config.yaml
n_layer: 11
d_model: 448
experts_per_token: 2
d_shared_expert: 384
moe_layers: [0, 1, 2, 3, 4, 5, 6, 7, 8, 9, 10]
normalize_top_k: false
balance_loss: 0.00115
init_std_router: 0.0166
lr_router: 0.000354
norm_eps: 1e-06
lr: 0.00086
beta2: 0.95
grad_clip: 1.0
batch_tokens: 131072
steps: 11658
Below are experts of layer 2 (counted from 0) of a mixture-of-experts language model. Rows are named router (the router's row for the expert), up (a neuron's input weights, with its number) and show model dimensions 128-191. Each number is 128 + 32 x the weight over its row's rms, rounded and kept within 0 to 255. Numbers have three digits each.
After each expert's rows: a language model's description of what the expert responds to. This comes from a sample of Wikipedia text that the model never trained on.

# expert 19
router:081143138100132130153124131118120141106123165151150162168202133090107106142136171091128161120097105142041137144160171116118074162125193092115127122119169117152150116073171181165085116156142103
up0:135171095100182144153146080079085174111119079157159147151158162158166124119142184109113131123130102133077116112113125107111141179086155185101140110129113136121078078083131099131138062131095101
up1:105142122084139118071155112091164104156133107146138060151057111125119084122156108118147102158094100066092085140129094141081098080126148160098114109131167139149107176097139106150109144104094151
up2:115132046153196155087179166140080085142120096088110058047097071106201084108122087128122111162164160130076118130085146124136132123087174086041097134021128080133103165125162123050107118125120159
up3:155122163144137123139125159122098131051130122127159150131117116107114125152115085227119117036076135125109105125129124106143157079103144078112114185053090129129128113144124139166177086120061117
up4:067154126175169117185097123093168126126170122142144160161104115143127147097104110100141158035083068171115146182153098147139169147109111089131166156154104155200116093098159120172093159081174132
up5:135112156122104090139132115165102141089123120132105183137082136109126225105104081150163139135108144098088160102144097098156159148206186062094125141148163142138118061127176104133113091101158135
up6:137153129119143189087160152150118083054155133141079132152086111150160128106099141139134120142179120108131127170084047155122144102130156071112144137210145149074138139063107065100104067139166168
up7:115106114133165192110115186116129138062130085234163104120081136183113175113099139106166071107112186121043073060163152111151100142151125150112115123082138096052120136082137165138127154139115115
up8:135116119097133186167123123165097175147111162123116133100136134136166167117123093126073118101097059138118137142186076072158065107087164138177090104142126104101139152178140091069128134115101154
up9:146076086112145134147133098092150107130157158112174141107149188135129106136101092123088136144122117208152091192142136111108124169133160132160122182103127170094147132165146149046153117126146126
up10:039122134115100174130142155117128078108107149161110090157131171134083138139182120174170158152085091143022097125162127118101167069104165112101124134222163151136114111129119127192101140125171144
up11:098131138079113080109113128138120079109145154134107164146147141167120134071094100193128119139132131110167189126188151143177104093092107125146118100126182160175134159092116192158138057072144151
up12:119145033101129152091136055089128111126154102114156137113152142192163162137092102104113105137074117085118093134128149107128123139081046149163148154191101123125113084125149111136147129115166150
up13:113109117074140178168109119091149121113133140103139099120158171098134133116066162157089126114079086130158105056113135131156088091150089106194122089113132172105086157048152118139157146139161117
up14:115187164104102149190126133094159089135084142127102125106122088150108126176093148098118189167128083111162078117174141135124183157162127081056170113137148155163144143099091109173120091108132149
up15:129079109107195138134136155159156099138151139171119140137106131133144101108115150135108143138121163160149113130091124147095148138111110145163120193076187130190122150162155132110125130121038092
up16:127131108112109134148173152123075128088121164040127072158123090139065160171063116139093172115169089135112112105099133126146127162114107134108134144063084159064156134122124111126124135175148134
up17:121116162092096157142080095131085103145121129120080141170148122107108088174105144089117107097116137120115165122094119127131128126157104104099133054121155150136051059156152111131171176118063136
up18:050135129174178089091152100071134132150100176140078147106117111120170145171120171178133190147097130163099108107113129175132083126139183111109157139202205183082128122145170148173109085146182143
up19:133133066175116097129108177088134136122145095125117148116111147108070122126167109133147132156107059149131116128131120123064143104138175117182099045103125109188173128118108150157110117108088119
up20:079103100142171114166150165170199121101167066111060148151144089153166138158139086128129177160081144117106175185129169129153175077095134119157078161123167089141108192082153122042130174096078129
up21:105072103119133103136119143088122105081129147089147089155173118102140130116140127169134086117156086136097184107162089138202112119136133134171118128145167076135076173146126149183151133135072175
up22:095149074070130128190121095126083165090204139097172147144124131153080129144127156164098153134108126060140178168124085124063170119121127162068160169198209119138146062105126132136115124123129127
up23:126138127079168078130133111121143108063156110136143135094140172106059174099062116174113074141102121110132100158092166074080163055101137072155096161093215111180163115133164091115119140108092099
up24:155171144126064084141143043108127118059146166095099143146160157101114132167102176139124118129159152162137152146153106124081098140161152099112160147118153136111181163056163076130061220098170141
up25:117091149149081101143146054195109066110172062127132094132108096100126105082084104125157098079194100095116100141137134132083173123132106073179166123161128102119153142100135077170142133176073166
up26:118120074144079173109145136089151174083204074122142102156085109161173166086063128043122099086130170111052066074064105128161139161127171129101166113095122151108129166102112135137144107124120095
up27:086129104105116120094116045094140109054070139138149111128108151136081156146125109123113102120194135146109132162133166121142159157171082124218150145142152154115065163134108127178126209129142122
up28:088138154133158139116196120127082111153083210123128190159167153171126115062177138094150105151141101147054138157146116117060176151115163085079141118155153182097105125165174086110142116159147150
up29:162143172128100147093127092201096146078131157100211127160130137140152110087111098081121127156105156128130196124153163122097092119108128118122087128136125129181101186149109134094115158124144124
up30:169055104147092157107121133081141087092081135119149145110139158110090116136091141192080157150080189148136087168095109147077170149151125098134144153115166143086140145104120109102157187170140166
up31:085127119148126112118126111127140190127120135180176118135126079116091150162106091103073102083144108121162058057132122154135207112138143048159093152098085124082130111103094156099130158141085096
Foreign name fragments. Middle and final syllable pieces of non-English personal and place names, such as Ch-on-an, Am-pel-gading, Sa-arin-en, Br-ü-cke.

# expert 12
router:115075086076134132130140103134102132098123144102139150172184146112126170143153149140094099117129122149099157175168107009146124129124148101121141135156140150158097125070218151204160072121150140
up0:112178142116090134114169113091129124148136134190095103196138114156183156098077148076106151148110145097121138136160100106114141171101125124162108166213097125190117115073213142106127114119142123
up1:134107099103160148112134099092175097119123153157121198104164137120150159172139098117134168048082096153128134141117119098127123168189146161053143159135222119095175182131139126126130060155113105
up2:116104101120181176121155093113110112089108122151113061151203088109126086134143114151111165139191088132107130147077138142117143164070132068116140098146130151081123137115078087125063098128091097
up3:113108075077188192105152126148156097040082142124071187127158175045166165130047127124092158166148068156121095133069083103126164138130128124138112087140144116134138153129137130141131101103100095
up4:123117105158053162128113053198170141168136157126132075158199148144057134117161131109143140113139106111164164153143170149143089134152140185120171158082114136112118102125087145165141158148084131
up5:126098080118139146072117107135161158132114164064138116131123125073134091099018125087138115104125117134119154126127111104108147164157164155185152140143139085132110147072158153136158177119109130
up6:146144128157123117114128130163167191117062134094144139159145140125171080127075164180125137134177127038110136105162148174175122149080091136143093085122147135145108147088072159127155110095086069
up7:074189167159132193117089091025184088148106038148136102065197127180137060134108147092127119141157137106098164165218098147159155170101101161166127144096136129202172114138124159086065164119131136
up8:115171161118071126177148102118163089114140079166078168163144093124129110156121126180094137115162089124153106120110098075117181170108179112092101111097152147161161107162116164141166124109166125
up9:129099101154107100154129089144125080069147219152094153109100165182135119125114126117083160153098174072104105095117146139138148142103101104146110155112086125170133122058144137079164121105131161
up10:118095069073154126111190104136115136089084131136131149133139094150117152122156132130177156084124113143113114123136172117089079110149112116159171105159158148107132128106104109160134155142098113
up11:082056118139149103152172079129132116076123136111106136130090124084060123148125128162083089076099115186101117171168090100149184146107203085163139166123130045133174172243139136153146121137114120
up12:127133106075169098107187156076139119104174143081153197180179160095125175135143147089073182138123111167108126140127093120115091121120100102156156171148112081184138086105096096134092083151140131
up13:125153163101156165208135129095128110115084137117116135127162146134170146144135092081097157094142119153090136149157215132194087100089108078180093112146166177093133129105169116108104135089064146
up14:087148161107120109140064088119111102147158134191149103130135090172112090117126117099114115168169157088115062092110115146135075132140129061157143138116116150159120070057060100090135141140109069
up15:112152100081128092078152154124155128117109133141122120141136108134157082112152110093092120132128152127104171121135140088120135173090159069169215185153139182102109158129172174160160200154101148
up16:041112132140190091116132107132184072158119131143141045125149148120143040084147179107127127116163150099082155102149102136139144169106168148099153101118169136172052154177131073102177101072106149
up17:104099040135137108120191126100145107134138107136110119120084121128149031131132150136114109117141115171122137111111107104131130202139148090197129170138139148090131115139144182142165213135141168
up18:130156137074104153178133124095168147095048172074164140135141108099176128151173173130118147098100176082110036139180120127143117133171132160117129109150105157117140115141094180117113132087162138
up19:136092134108151130096131119106135114110113121160061121125112090085175136114084136155086127167137133184098165079173091138129096132065143140097169151169203126113121143162191145136110101066176086
up20:121084107059129092104140098149173134024134119095150122112059173159201146093144118109119130114167141151124148093134144110108122210176125091126170155179143102073087158167142098172163159144128095
up21:114145127110177141132134080170122070037095142128067161137100119117047146107164123202151116113155179150124103112157092111136133080066131067189108158143120164138175158093090170118161137129097137
up22:133071101134138131127158152055112119129112141109060168096179088088144116181138158148232187148107116079136115124140134053137144046130116111174128151150156133114143152083123164083106090118218148
up23:112139124106150127090162083107196120091117210103143143156180163130123157156145097120131128142128079167143123127106145142119086142128135139174166096115158088173142173085100120129091068158218126
up24:146144110102143148179129209116161110101074176112121107140139106095124107184131117149101124095138138068103108115115140124136078155137146090134082138136091113136082132124129142169067123108099067
up25:147056113124068209172112083163089119122140141139120103076153123120176153140147084102130106137086115132159120136087144151188187150087098105058127151157136108141037134160184158129116100100115160
up26:122101105119160137088145128094158123148102115186131127171151092032105123129053175121104117154126095154120082169096116136114135113117151069141123127149110156189112154116116121176074107176132121
up27:122103042088045173131084062158087142110140163141111172167125150102103168110139151145214131096158086138107117146160153094137123188078102127143153103085163172162076092145101198104137137120189127
up28:109115132074115162146155102092161172097167148128162135163148142122133128142132136150123148144154115115080079156109104098110127107110126137109130152108140100170125107120089100092118107117119123
up29:151129092074092080131109133181101137124136163116113134137121140107129147134099112123095150097191086157098083147137107070141113096157156083152135040164120139156109126073173167161079176110111117
up30:161127082178076053120144153126145120140117141109121162123126149133155146142178152139159146124146183122117111104142114115115118062138200162143165158111182172183153046139090186097167113188150120
up31:095133116129068105098117186141126113143059118128175087138125087059132107100118170200142137125148143101086080088180102117114113112080180133112179094143080106176125137110120080175112122095173111
Infobox and table fields. Spaces, colons and field labels in infoboxes, taxoboxes and tables, such as Coordinates, Apps, Clade, Votes, °N.

# expert 11
router:064091145077182160133152125133111132086125149144090163189151138124147140125099142143140145068149085140085148086142113102107115149067187115145140113163211166139094069140193146131119097095143161
up0:106122136135123119155146135133089141110182099119189123136096120102174130134132115129150089139152092162112129132147189107116096124155161065114140187178160188100139149126115189206177183081121142
up1:135162153122118092016196107079156150104169145123171117121160126130115129122154090148083212179123104164097161076131171093110099145168171090122174095158160125091125163119077166124121143101127095
up2:079169073168185154123099105117114103140159113161148129155106139123134174124089238185183145095117115133132096167136098127119194116104147111113140126139119104071105091126170118122165115138126112
up3:163108102131128124108158144091118114143116175166121134164202163157093180115120134126150157095132162158137095112149129147134116125113092136114173139157150117110077134131130143221099100118083090
up4:120183142088152103238112181104175158083150175122158128116146123067110134106160177179062129085138164179109109117174111075142077043155161145156138081109148133152153218114115141151168084098150122
up5:078110112137068079096127138130101098170159173159176196112133091118123154157135153058116127087091138058043150110117163094106153129111157125161177128060078141073116113133129086107136178093090147
up6:092070123138133145128132059088107124130062143140145117106124202128144104131094135168145116131161158110144161132158152070132199091076122125138108187162155109200075145144102157092128175157102136
up7:128106041122132141113134191177141095174151164131122062085137158134124098111057140109145085176111126081123135167176164131117102118069160113151102124099162161114163116124179090111190175193127149
up8:118147154122160136157127157150136191080145140096063123141150069093209177110217150155147078112161101182089082138104131085215132080174139090164140130120105178138169131076121096142106135167166138
up9:166126110145101107166144109107127093080140173118148167132123182181100104150104189094149149111164171117157083210163147115143098137101152098118172177138108120101125129130113146130126094111098064
up10:160163099186137161090107103116197162167092114197146089135126147154167106144121131120111131120078090050132104146145152105143122145150130144113116110107107118148180138058135085120081145153100090
up11:114097151105088107192126129169129127173186124129173130161156182161133117171117184111136199115113124133118131176152160113113140093143131126096137124173101127113138141145161145090140118139160050
up12:130159146115151170107130153139124089181127133159087148132102122120144074101110179098136098172093153143109102123113128133103104156131141103081111070137091075083164083138101102128092120064214151
up13:128109112106084104099101173185118190099097153131134167097127085092111183088097144114115109129166118168106178151165136083152125117152167072062117106167167075182106201094201109166096150157156139
up14:121136107137117134129125123070066184129086113108118124123170118106181152097125176124116155130121108133116150150155087090136173106107104140139152139131134131137107077108200101107116075145172150
up15:137095061139176112100134197173120123121129184068121112160186157099142161223107163092110102121165096112120053104126079102156107133174129137094127138169141183179046159113199113197096126116137064
up16:128105112115109118175164140203078131100106094087069156182121146080136176094077119111141145093096134158140121134114086097082127165154093123105141147139127092155115101124129173099137111157143170
up17:141138081114144095112128098156116126148135082185121094056132096162118070105120125165164083140151077117136168093099165091116176110179109106143062141160105161103126112097167171175097170137122175
up18:131090109160151185124168133179113087172149161155103138138084192095076113116117146065145120084147166149131124153179148113085161128120189123099093124129122141156100139107092139120123134097136150
up19:127074141129086121071180150094092171095126111134062106121173103169107160114139181170185142103092104179092119160175136117163125089168140158107096187156115092091059107104088116129097132113118067
up20:124139116178067162184124159177177122075070154114113168133155136053105149159121090060097119113149115144099110134234139111193103135143119066102146102132134138100110144092146131162105181090098088
up21:116099159126134111128097124128126102117208182155116143162148220162115138144139132103084144087055142122097095074183108160152147102109147170154140138134100118148106143162159109129080084119120093
up22:054091117099124146064151125065121227139129121167164130153158159062175140148143090102066121065151061108125126112163158127119172180090085174105103100171151106109148131148127051114102076115131092
up23:142072119121100177086186136114172199090090149085108123124123101126162087104061133127137100158126106219145115131156158102110101174153087109092065097111131113104152118115141130127110124041135118
up24:041193153170176129156103146117161173097138144160103148098151052121161078087189104131161109151140101124075056086157102103138075093154166059142105144061111138131095144114140125138098128132154148
up25:142147123182120089157174164164143193098099124127070168084143147106093117137147123076048173128140117180136128134123113111156104146144130094123156103111143121008099111160156246120062110150124168
up26:043119148131148125121119133110121144162117086148137168125124069087166133124194157178118148134136173127134144111109075063108078096147121142138146112158147105174130113119120077106179103129126105
up27:154119134144105146173095129098131115101105138162081144096212143161139080094112115104145203158098089124157157168099144123144155100126104079183145193117116144176118119081111180086088136118092134
up28:070087184175127101158160176182081101162106117172129155114120122179118144128154132107164099116136085166127140121111147150157091131124149101102108139114142126085104106148172163155117116077128160
up29:067146129098082169067119114069127143131184116198086159056145131098102176121138118153054104087150116100135124121132141033142133113188166105145074138191146056155125148147167174128072107083126124
up30:084196142092112084122083089141069191184155186141077136140121128128090128142143160117108115126099133086141132149164170077142170114122166100092123163137131175050086106165161152139087072168141199
up31:098126164093182122118114161137135151150141149138113171123144128115102127124159127149143102091131102164140141135134130157178100095169187117151197118095135132168000122110141088116163144123128069
Dates and years. Year digit pieces, day numbers, month names and until/since in dates, e.g. 20|07, June 18, from 22 May until, plus coordinate degree marks.

# expert 2
router:064155134139119174133157159114129140139080105158123165132109151091147120151153168165151137161129122183007090151165136110113092067116218101144183185108149120091130107117145135132095096096161132
up0:107112140126153074092117106159076129130126171078137153094152143113101170151117079071115152099162185120136107175114134131134148131144167087146110063208082153120098128182152169168125115192118108
up1:120134159135078111079182108164185077122139154139103134114101102188175103130099110126170132094170166139094100132103100158115092070111072111116122172161098095054162107047114141130105120061114139
up2:138102079087114126098156136139145140148124118158144118141060142131133058091100115173162099132200144149078115145118065141118140100146158112142118074147132155098131174099114116159146128182151168
up3:061148121148114187121158125148202107129090103142090087126098099102112141110137142165084065161105120170163085141177060129184105084121109127141136119123114108100083108173132141189148108086148121
up4:152133141178149114087197109169060161075139164110148159155191162103004171128170178090131135134148193056086078103171073146082141110141103124142178077127169177123122167099122106150127095132101146
up5:117158108121101168113190142124136115171108101153171092113148103087144153135142100193093161144140206110065150146123190124175164109148117134093084149179076126125092120122136093119116149126109139
up6:050118155099167108104121166065094114127152133072116145124104126107152150119155122112146103110123120161157147053112136145201175108106126063115106131158118156154134142087210143168114110172020131
up7:112157116110100120086167139115122118078199152111104179137151089086135084124146150158135156153124131129133140146137158130069072094083161141091111125120170131057109071158153137145151054127109216
up8:102154082140101150207141022069123086148109108103126060158109175073132168107155140216143103120094147190071142101125220120073166115115056130162081149130131092090127171127081110120160071149124129
up9:080123138120094138168157146164173110148136120122163082138120100082171113189141138189121117069102151129090110111132184094117101144141156083091128132149176170172103123152114130150127125139125143
up10:144084111116160118097134119116160128115128148126125104136082084150047156153088129168139079177185127127111091156073156152101134076105132128107120077210132109109146180169126157121133145084117160
up11:131096119101139144154142170089106066171062126136151109159136112147118181113111160161119095098114161162069146146146149173123171127103129128148153092112147181099127095168129125145201152137138090
up12:163103082114148096088094118103146099143104125058074153119120103108147207139117099139105042111171122147166156116089106113088122130123153151149050099165137134120140109132103167100133111141082071
up13:163110094100076133109137141139124125146126154137100151166153122127164158118111076096141090161143122116184124067176089122137117109136061160146145094172171095072151106129120104202099188074118128
up14:097095160134124164129129178129110076078145094106108057093087122042105129118147100158147125139159199166063139134108095109131071187209165108110095099145179153143103102142140121151157138131143158
up15:102147147075126100091171090150107148143169103092147133204159139143143051098113152145156165112106085113074148191119113125182098090134137103101124167101114095113113120138145165120131096183148165
up16:096160124117104112142172136124147148150141045183106159112103113125143163140125150185070110061082112119129146155096095067124129089164160117150163094094146068136156134168163114173164103092150083
up17:071132147087107109078146119085121145081158105139128150138128062151095130155102155071137103129100147160117183135127128194184177118095150095115115123148145146117130203142144110181109168161052123
up18:102114145129055108178147135141181187088141191130124120126134172145078098156125130140133140106178174165077136109189148097067170134083129090134093123156140141132088093151124132124135158078146134
up19:098102125069093072128085154140177129189188157158105073121157131098147133124138158121096096108070112100081105157200110113099082115157128100143160098172135126125095144123106087111129073105185191
up20:151160098147129109142117114137186099118136112154120080103079137151160163102101084136138108114105126187090136088120123142160168196083122129082121151128093119069124177092154153082098104103089196
up21:095129086093148184140211092086070096136141126132090138149153149110157142150075174142156172150076143127123113166194124107129107076097128082172186090146182149134125104119168162169128110147134186
up22:078143081098088112097184117116093136115108167133133156166123096127154132140126111182153144103178161133106123160121142168060165125089133129113117146185170179072108106172114073097100163118120131
up23:164112129140176153109097156129154201080092144127097096116100158163122096184175142139145142087159201118144130167139164179088112142080172123093083173129216117154119124159127057115088136123119097
up24:158103144087062133162201124139092161209191146096145116123083114109111166161140067136053090156170100165136093157115128175150170101071211121055136146151158119150096177128116190142126148056116075
up25:101095104096120165176106104143100144137084133107116136106122112145078144122118144073137133123174144084139089077174152123084127129116135101096147091153151108109136112166112103127147145146116134
up26:111068126171148151173132132121149074122157085067093104143131103131114108122156105126169122135093096116142133083122155108184153108091115135137114099220167161112175107129130141130121160160048148
up27:131151177131067136160193163086108107104067110173110111203080091136145135101119179127133154128138100121085127081128180125112147190106122097138128128122170106119171067079138119162106063131120036
up28:117153153099066197174141152131149116059162085130133103145160128147075166156126087121128116156101120205134126145118076124107186116118132080153151118132117127116109096169095095065138170128178082
up29:163088136093099129050094135140133128129101125151163148153104078117157113125157123165130162092123132065097108073176143125088093168181143113116106110136150129150164101161146091154143137103122155
up30:091107153134150099075121137144119107114176159101135143061165203090114173085140122169082099122106169172115136148085155134236192112114135134108157095180120114080147085108141153118137088151143195
up31:145145124130134172194115156099077129086141117157126122068165068119114184162177114127100108141120167139125071111116150128151191132146126141160093072183119105055154156138137114157118112155153163
Word-final suffix pieces. Final pieces of multi-piece words, often suffixes or name endings, such as -ated, -able, -ized, -ile, -an in Vasudevan.

# expert 18
router:068086119082112179114134114116108131131096141160144136152161153102175101106133160122096127132139126141087159133145155117123084133116158067138151129129169147156089109113192100171144094108138079
up0:090108122113151062136166149111121108112131138183079176114158133089100122094164163116175136109122133108088159126133123154144096128111133159123158128096175129146095174133119112171126111140142107
up1:136166142113167107167178161150119184100144141124094124086142068166148117110153121141124120161200101112107140133095168126164147128084147117123102115133074155119120148117102139125147155104115081
up2:096127135123146101119200210109152083121117152111149163157139131154115149125147131133092134127123146146124105107104101091137111118092144158116121115125138110119071128151145098095064137122122193
up3:108122124163222160149167099138173023148133183149124113160102154131141116090137129110159116104099171150168141137099103137163173113137118123085148161112121077084082152098130111166126090186153120
up4:148152072153123137162207080115080127101101145169105147090130163141142088185103125116139131109117060119120100192090113135133223131129166151117152096098186155105144114126158142144145196115137118
up5:108193151147205189142128137114082133092120148213152125130157176158175126166071180165139179161134102099158142164142094115142220116109106026172170172120184099141088122084131134109099190077165123
up6:088121136063119111162166147102111107098126155170154122152172165130173091149104190089160123141161143118100110140119071106167128100091118104129166151167208087188086120144163171113164131112109130
up7:122118123140107118144180145073092175130064117116174131086126194143106118186164209132126148094151146159157079152105100110208142106147167130121091115096138107168125105076124120121080088080167107
up8:128112112141190116127149106106094153092151077088109133152136096116148094134136145209143092128127082140093105131136113128110150123095119127106148150128160142115118142100147153164125091139147166
up9:118124139119171128204161130149128127121129115110126152134055187098116134126122126101106135127158130114171134165158182073103146065154116112140107142106172114113118129146209196132151111171184168
up10:155101134139152159049121139118148141085109088167123112186087092178116153097105141188136148128104119196106107123116107143109103105059136136197153089174108110111178166091116159108156144115115114
up11:112109089113073137107097152089091112130148108081172127139095150127078124122144095119086094131091084104120143090155180107151103158174135152157079175145102142147146154125154153162124197166119113
up12:150106202131172120133092112109067193060115078136185145158097128177154151109121126145152097108193148127140148145127179133148095068162108118130124139147143143154101166100118124152154094135106120
up13:122114152135143190108146182141163198144154167095155161149126132066126118111117133099127141154149157120121118136108112141130122088164124119104163087108093165112123091130156131147075168061085200
up14:134126130093219096159135115140115109149129084175141129102113139109095140190100104100083126196120144135120093139144082135143128124166109069157128193177148205121157182077162129165122145071152109
up15:103132113050155127138133077167103141104144156028120145152173155134159126116187120123119148121130143186111080108142138066120106129124127088118135123168175193145149091087143093098081134164071150
up16:055147114160113129117150119145181114127177195094138103109100224109095114117062189086052072116190164139116118167128106139107118160111144150156112130136091107124121135118161141139165111097182089
up17:137141107151121139165151196133134103088175144127078117181193129128145099106058158116086111149101170127119110152108133133143154137184113108102158135096121062092130156125137135125127119146073097
up18:122072132122163117130127118110097110098110099171137116143149149126159099124057152069122124145182070126095137126085125155143115173170097077108128104154219132172082203126116163118136150101152160
up19:122163144131147083161114153122099105098115100152159121133122173105128130062160101099118126140097060149113120108131158175122116144144123078131110120142202156105104174137139152166154120079091124
up20:149179118107146116085105133151151165120121157103143123089136122130121134151172144154157157139192091142140101163132112103101120156128118140107112091158106163123080052108137102139131101134099178
up21:100108148087107081091165121152111165128111170092118099194155129057120116131147141198148148147133126206129146142165088107113110146111182127156150156179117127159138079064106148094107106156158127
up22:131104143146100165209112132148090061154070117107105095114107156124068114132082185135131125098101151121104088125180140133141114114124107165113086166143150167099134178179152158125180117065128124
up23:130133184086136129108120082103124122095113083157127107151156207158139181102110133128084081120121103105094137080106202120138146188130093097129145173130147101148116171132138185162140098105129107
up24:151132097086169057150154171118113155152132166164090134113138089121141079102140117135110113105141087096134109190108123091129109137054134170163176120105187131128106077145111091127133158167106103
up25:130089190079116084102130069196109127153160130138159161146140158171142147195084115150059091144115110157147155155181160150121119099140133081166140157167136094083148097157141174117151159081092177
up26:127094094133156180167125146090128207143082149146044105162097126114126091101129116124108109102085165105134134161152126129080085130065144169122147104107107140116119135127116151138124135070126082
up27:091107141157159115175104045073133129064146090120107131203141090174177173126118155141096108116121128149101140080138112138126101077172125123106105149098131078126110135068125105073140165171130104
up28:131107092095141095173139220094130143136168140133179130159140153099118128156138125118098140146098138132136144154175101097138126154135121160208173158137147067154104190093193165132132087088141128
up29:102128133099176137069091135154181175103125115136176145128128074137158143178141107142173088140129095133156123093120140116105132164173154135161132143131136176109109073116137114123112157153148184
up30:113154150192158181123167090187047083153188122149131100162110096130075101089118154123136116110138155090159112164118127130231137121202145142191107117168090114154052113141115122162130108080104115
up31:140102090112111088102135177187115122137169180122116132187118098113078117084129118163051092125137153115107089152162108129138081177148165111171095103162108126092121096100166113174148120139108119
Numbers and brackets. Spaces, opening parentheses, dashes and digit pieces before or inside years and measurements, such as (1921, 19)22, (3.5 cm).

# expert 7
router:089093134110112154101173161144106189098130164159118142149148179067154096128096157112102136089110149176061165133128100104155118119087180071141141118131138133127097145112183144118153153093110113
up0:156117164131100167141151153098092124076125139169134110136117201206206089091151093116124172126080110137114140176131154144100168126089144100088166127130122171160096145139120109111094140072155136
up1:142067149122126177136111116125136074174136135087150134119164092095106115136083146116161169115135141167127057105158152106109152139153154150158129182092126126117170146075210195122135158086082042
up2:112135129086078119165164133104134135075174115123163134130212159072111077102141184142078071110132089132102174136127117167199124135153105114164068139137115133129088195131142080174155107098123086
up3:116089124154105115137167126088177110127157143057156132156137179153185099104157096132063126128139155202120157137150083096124082172115130140122194112165114142146134100149097119089112056039125109
up4:102153113118102161130120126125101150100131095062120120137176154138114095125108140181051135157140129169111125086152204156116111133135128064161165113128131117166159105171144122095147060105121084
up5:082221167132094093142064180173144119146122138171106148117150085076107096131119121151151116148149156129120134128078148098109121064122161070112157128170126109121110071144158111124136147198158149
up6:110099100119106110110146102179149121121152183135186115190150200083116163108104187090065124116079136062142135128136183112142121124127147129126186116162098131152147126143222144175129187140122114
up7:127125124173158108146101160161178136094135172131174106174121097163105203156114083109104064086114075115148140176112151132145124119160095175120152095117113136082082147089122102116107162089129082
up8:137121142109158105174108128087108104116153109128083116198223139094083113078142100159199120169105087082110163101084155126144173120113118147134103172143100066106080132125121149209155222169174120
up9:116121124153166100160037110076150113135132114163102073100136093126102173117124106132088125096166153125110126091122170116083097100089124109077126088116140092122112141124108145199077163155096165
up10:137101084093154110138133141165059083063153085116178122189160142161145132118075088117068106038120080155117163113101143145149115123111121096159129101147121107153115093178179121096116079131131113
up11:138129125095148091109143167115098118153051121132117105093127148095131120130128178170112129117145114099173068141151163146168186137149140119223167164094165115148093177122189142118127147108131150
up12:081143134177126129112155187091174182206127191107139150135129183147120145115179170114074168145142173095131145122134113138076146101106163102130165133146117082152162143131104131145157095067139127
up13:105156121112133150187099087129184173157112170106163202092160141132065113153126124109125187128168133156153137158149171116111137208130133099191128107064105081168142098131092168153100114132125150
up14:121125116169128126111187130145144142134142154123181148090170117158204103079143099199122083085102173211143122141081126116168068126172206088110154124116120138113083142135163067087084116121118156
up15:128156125115123106121140134143107156114150179179088150129105143119146074104064165107136174109121153126142134142131103117147162119154161156086106151097131203223076067089108148145126142054223182
up16:160172093152094084094112190121099125187100129112169179147119163100140132100151124117109091176137104166128123138141076034184148106118064158077131155047110094152150108119181102195138113103186146
up17:132189093092132119136149032142135130081104132100087177182116045091108147101115086150116104065136079164091111089110148117164136080187153130122123096106140122180104109146112135145178158143195142
up18:121077110140127166163096160145161098147153176152141100099144169177147151137128127125124099108215145138121186072172131090144074164146188155132237100141145072140130136131126134176103094100063123
up19:125160080113133173147137150112113110132114096121062125160138063088142182112150106206201079151102183144110180126116122153107151108150123002147112136136113165138079093140116097143080168106137149
up20:130187123077087126082124143158122150118136144147128126195180172171112125121082136142123092052133077135135118140201086111235170072196147103138118092193097137110097120117171218115145210144161122
up21:122094151131109145127094152069105212016121159074122143145136124091095099150140127118117112083162109165103100128127118150108085106145127121117143105150134145142147143182135102121120139120111138
up22:133146125129109090110153143130091147171128105146098160107137154102067139162079099127098141103113087145147099162147130065187146055161138142173111138099143118092111109120172115124156146142196148
up23:140192160098113153102167162147171111131157111160117078128194154174133116164166138114157082060112134131041097129194122154155162095120192084087201120168180153125125110126157155138104092147174113
up24:051127129078117193168118082147116132115124196158142162140146142127112147144094199151108115115156127135058105156164144073127151148129142085121104138107171128158102160137149133166123172102122144
up25:164101179134147147168123171105172147149114185099126101139143152173145109132100135132159143074155137188111186136114177091132070129061180116150150170163137055186093106168139148146142085110083133
up26:141155118166135156166151133163176131161133133181097118112136153145178142101084145153144143178135109122135126143198131119118209165141140058113158087132141158082082081141150080129106174104184151
up27:122113091139098074148151087088083163163176114089076124168138121111143149131145143065128096129135114160169137149124159113105148104185146133138166061141155087121126061092136103174090112187121154
up28:109118100133120154098140125178138137108144133133090181120149111081095131118047102169060104079124132108118090132152147103144116100121133063141140079177126040143069117072136137147114175155132087
up29:164078141099150145145099149110114156111145065138106120107136117141123145109071110128130119114215166162177173081129128119165108109157133140140145105154159112108129128169151149127085133050117160
up30:113076148096125217135112121123201136154153137118124172092101107113108110069118137136146107139157132146107129125112123138058083134061158108123165106112141143156145137133087088127123128173119129
up31:167185101149128157143156132137130117130098166097098134117101118152066167138144123188141182126164090167178170163143191120199077084132142083175089138098099171125091131125111129181133092158130157
Numbers and quantifiers. Counting words and numerals starting a quantity, like two, three, several, many, some, plus digits and blank cells opening table entries.